{"hidden_size": 256, "moe_layers": [1, 2, 3, 4, 5, 6, 7, 8, 9, 10], "router_score": "sigmoid", "init_std_router": 0.0239, "norm": "rmsnorm", "positions": "learned", "qk_norm": false, "init_std_up": 0.0312, "init_std_down": 0.0, "warmup_steps": 200, "final_lr_fraction": 0.05}
Below are experts of layer 7 (counted from 0) of a mixture-of-experts language model. Rows are named router (the router's row for the expert) and show model dimensions 0-255. Each number is 500 + 50 x the weight over its row's rms, rounded and kept within 0 to 999. Numbers have three digits each.
After each expert's rows: "raises" lists some tokens whose logits its average output raises strongly, later layers aside; "mostly gets" lists some tokens that are sent to it at least half of the time. This comes from a sample of Wikipedia text that the model never trained on.

# expert 2
router:457578526429459470464469504532562579515501530552418511576616442501562505445425543417433566428525505343523494460593439502495500446441493430489497496495534494557480482469396504486487484479458433516474487501526550504544496447575409461492459520541539444462580499524484555458532571480461376498453487576457524406490535510507468626511496554482559464544480471549458461432449385551499544447360441486574434499563505447484462413465511526443566445598409533513484570411581503572466593490456526596553480512497524429494492546553434590529461493473588526587554477471471457530511430562495527484474433452492473426505420463489500595569481504511498416422436471488412595516526429562478514538487462475477542497484459462491454558458528525472436471424495502493547460517506512542547491488446483
raises: ",", " ", ".", " in", " the", " |"
mostly gets: " two", " three", " four", " years", " km", " several"

# expert 37
router:558538548540375436488434560505556562591621526479494481486534433494569504521556513496517479470543490481486427477411582531425492416602438445445436481520534567457502476381540534483438417542483481420419577572534475541442480487581514530513573520472501480497543408469536520415432378508525454580521478524471569493539508516524425616488533539490530509565451540521519518470440422510465595470497477594575430499557569428523499433473571507503512450473502539574471480495579563470472536516443591445527527494393520424501506519572471544504571523485551445528541465479427505497462541565472591555449462470480448501438465491521476508465496452477489536441508500557508477529443565537478491522465570399536558517509517630492512544501388538483507461413528534550577484499450468451488587540511369
raises: "n", "s", "ges", "ne"
mostly gets: " ", " c", " Sa", "wa", " Ka", "ku"

# expert 33
router:441572497504489462458440521480506520524489491516462558589542466561549522434435488412477530428563561432544495439599506559512445541437376489488500533499474476498564471454427538486522398533513449509430481490550566437558521507630485430470434568480572457479563471502503561510465525510516438491445443531385553380430550486516450625520500584491602491488527533554508467539462454501522551456476354491544427426569480480464467468428545526411533442579444520469521487473637493536548550573481496514555492489426454468573493477573461546493474509481630490497544476469462532543483527439480595526461465467476479440508494423512550486489489511472493448409426523492364582573580463553519421565468453523387565536521457451471464557521468449439493425485516539494533439514487477505491509487467500
raises: ".", "0", ",", " in"
mostly gets: " one", " million", " eight", "3", " five", " six"

# expert 14
router:451441488498518470558440620554443534481543596466437502571496477510456445390554591553564505430498526454543581509530569550526444473513476545563521588476540498450479441508462436485506441549543469487486533545463422536565549557483531515547461458556468472494551491513590506384593503479435419544421404511596527439467519474519486471460527458541500527568511547554421509441474454505439537452401467458613473435533537543474473508454520501514546624422534525464451582452608517487500540497520570504506534523510518478558530507522507520525508388485534535526500438486375545556573557545506486431485394543472511459536476500491460477539452514460544455455447470474418625474536472521513483461548536444518526541467502519575488494436458440537535547446652627437489445571537490519417506455549412
raises: "-", "s", " ", "y", "ro"
mostly gets: "er", "or", "ber", "ur", "ator", "tor"

# expert 22
router:518594499455421478598483552477460412497552466601505573416571419448580502494567639546549485492519516325468592487487475519557540491521411479469529561492483456465490436455519514499511483438503532471442535452599529477561505550502470491488553531415477488478515499570605489484459387441456482606592481463398533567456528539463499539491479573509538434490485506522475506397500472464500539502462471465539547467549535531519481473455534466462453497549600552502381581444552573509450515536488584462565550493421398503621524500512491471486518394519503538538458402472523532501539511586515559543533572436498488427545464489563533475515459502452509488482461439535456587463581470527504412580477543506436503535467524420624428528471510479489485590490518524496521476535464443525541473500418467
raises: "ing", "s", "er", "or", "ed", "es"
mostly gets: " War", " war", " Award", " List", " land", " Mon"

# expert 17
router:463484502483438457532486469472459562490637468516571505511644492485490476517456524488609372408499515439493522473408566502442457517522471493445495507516518523399412492459524565531499440548557489427482499534480532445514423601538488518551590537450584505573533443438524482558455402442523436538469463451399549477463463468442509540507554492476510539563547479589439521481530440538561487529474426512611466511518549482648423476403503432481516470436447489478443588539593430472534481502520530512563498461496499523504447465542551447508490439468508534474557474527459534532451483529456634547561444474510574552450518398567617503474504495564519457440472511476458513461481430516509553529496490491513532514453517481677463529449571503447423527563509549454509436466476478437521535426526422
raises: " ", "-", " |"
mostly gets: " me", " be", " we", " pro", " b", " so"

# expert 1
router:464518468548507489437463516504488494516502493412536506525497415430575484442553581519551480479490474463474551491507571520511465519614453531416552549512484548518551490427507511523431473437507390482539546538615546572544379569573438456524536527503498505550496493530483515505501375452410411519515468496472573451500466513540406545512582584470399519551468548482494472478475414479582567556498452502544435504608552588514395457452542556565498584463403504573505540445548458412554476515348443515557440504416444511595553516534473481598470407471636552446561459478503529477559501508455512551489548458475471541554478511553463544492547520446570512488567440479472526481558546520498516526385549430547491552499441516580447537531483436505471528518497493483518498490522382510461533543468448
raises: "In", "Dur", "St", "Po", "|", "For"
mostly gets: "\n", " re", " co", " ex", " Re", "-"

# expert 4
router:549466459544494466484435514508542517506555522461449434600597462465484469466583487415489445460565501425530521450571423462490459454583530345473508515486444534453419528434430538480445505473562500462411486550553514434512470551531504388559544550433453486551577470477507516512489471463497435444542468446418574433529487506448432541564500591450522490508501472526520441472545447487467530445521455462592509540574450555604576443458460407428440518571582498494437609516596484456437558624491507514555496470477487546580425468504601431464452507475575528484512449504500463528508429558478538517561507377589516411509536514522510470524561506518478497450418502525442534465571473565504527553501441523509479450450560493580402569483520472532578496487539497513461526507505453413466507595411527
raises: "s", "-", " "
mostly gets: " p", "c", " pro", " Pro", " football", " inter"

# expert 26
router:568539520480468454489524485467472491591552486510560592547537497471542605480494564448488469478544393336463554492556557542506533500497476468549586498479486502537457398451531471496513485463480394586499531516559539505502474512598417507546460495499616530475559466474558463436506518376524445540508481595519540538443550491543543511466551446494554457590456480588512491445543447516552532409465411524546446433550593531471517399503503522442558495485389504448438539535533497447510506483478563518558612491519607477558533482581532459574523474496552396420517495455523515525502478602419509477457437470499481511612450408538497516487520461511406373442445432533470580530548479466501520450540527461440466512457532467523409517491488521464575494479507480516468504511551485603528515620484440
raises: " ", ",", " in"
mostly gets: " that", " which", " who", " it", " It", " this"

# expert 16
router:474502535520506415464442503450521538533478536439443564527528430352598479424615557462493480518522535469552549517556482495542484528578396491537510442495458507498572484461497567539556440515546532414462427501489507461592462500516455524531518474426503504417496427548482463449499453525547348491533450572398543460427527508486503517478491502480584536575312517496472528462510451488497534500521501452544517445563614570520550453485487526485557446484427532496485609526553536531487541570471533444559479507491462443649518467615454477455464494511520525488390437501512555522462476579443493538536531452537473417542529439471450565516492512562448442437404432599449510535660492518438475520454505436459527534407582461524563529465523521523562510504472521528479516462529517537519448522482484
raises: "s", " ", " of", " in", " on", ","
mostly gets: " University", " National", " Party", " season", " School", " League"

# expert 5
router:497513497489512474470456466431467493568594512540505627491565407434642515482533601493519516522543490315424500396537553498521531545576445468522521427473476448467613355458588537540564469499513501506453507485546557475539433554549423477535479449390516526492584453512468416480527524484510448553599413620471530475457474468537465504542455519527496520649463491542461521447512460518516475467431533463551554473555588517538535466472515538493474489481476518484494530524564516508553532508515546430624528542447526504600551480617537450545461489523561457505463478450478544577515545573449552572517529503529456473584414446446487478530525496497461423442433446561476544532548515491496501586535536471486471472407530427560437468532488542519524484461414488529487529530461513540435523586499472
raises: ".", ",", " and", " of", " in", ";"
mostly gets: " season", " team", " film", " series", " album", " game"

# expert 36
router:437462460477428422530491497517503456465522558475554535539513486550589450461533518459514479535483497467506603442410547578450502400558457431404556552573408554578469468426512493541468436485539395522547539517512503497513404515628517502513574508551557494520557557546522492528491452494489375597460451561448550406418603504509538522496489528406443516537480574493463504548395426444572525520473469432537442532569518504555510503450452494543522512508407536518511569537515495499467515461365513495514542513421429539551467397508423443574520464454580536413523545509509634467518514508493588553494485434424564576490468430485496554526535502504491542528531482579449556517561489507558541513420467456543487467457487545572425508536457427492469498433574485549526431487455377495493498535492436
raises: "Po", "of", "La", ")", "D", " |"
mostly gets: " (", "\n", " \"", "==", "'", "==="

# expert 23
router:463492494473460407536488486465533531572580524592520542506539428537463557428476583507524502487469415412485483488506449505486488372444457495498481508481539610487477505453481521507535457501466491494495564489524501502563476478544490489613484509422454423581440435441506410521529445493462416575556413519450558529508560510443518480380415477523460461554480594450504497524469417523501592439436460462634496471511555602491519491505524458465528479511518518513476599548568494468519557491381486490604565606470491510596477435489590472484497471426527558542500482545431533506494495538473534517471492486521527511566476446552459470481502473375485524511458429378509601493573510484464488594509580513415522432482536417608425535396509487473576580559497525525568495527543467532418501462484406
raises: " the", " ", " a"
mostly gets: " when", " won", " where", " not", " before", " until"

# expert 10
router:496536530564483407568473453487489513463561454508566521459609444451579466489530528551644432407522539411550421506551534436566467535484445507458418486545491487504490437468530523603508359511485472473479493512521536472573470566563431481618545519427568522584508454454517515482484436424460395549553453479538505424508470438504564499535565515441544519497479490567445549478544463482490537509512517500642492452507603455582454501435487544432473521394464569520459591404592401480516551487494570518468528493478546510545539511512492501551436476532485430443512445466560469571549589512531568524553517493546526498543508446496463525498487533589418465473434450494452462513499438546544545478427499472454503513427594501579504443536501418553535513639481492445486482548468456498495491480621461
raises: " ", "-", "s", " |", "y", ","
mostly gets: "age", " home", "cle", "pe", " ship", "que"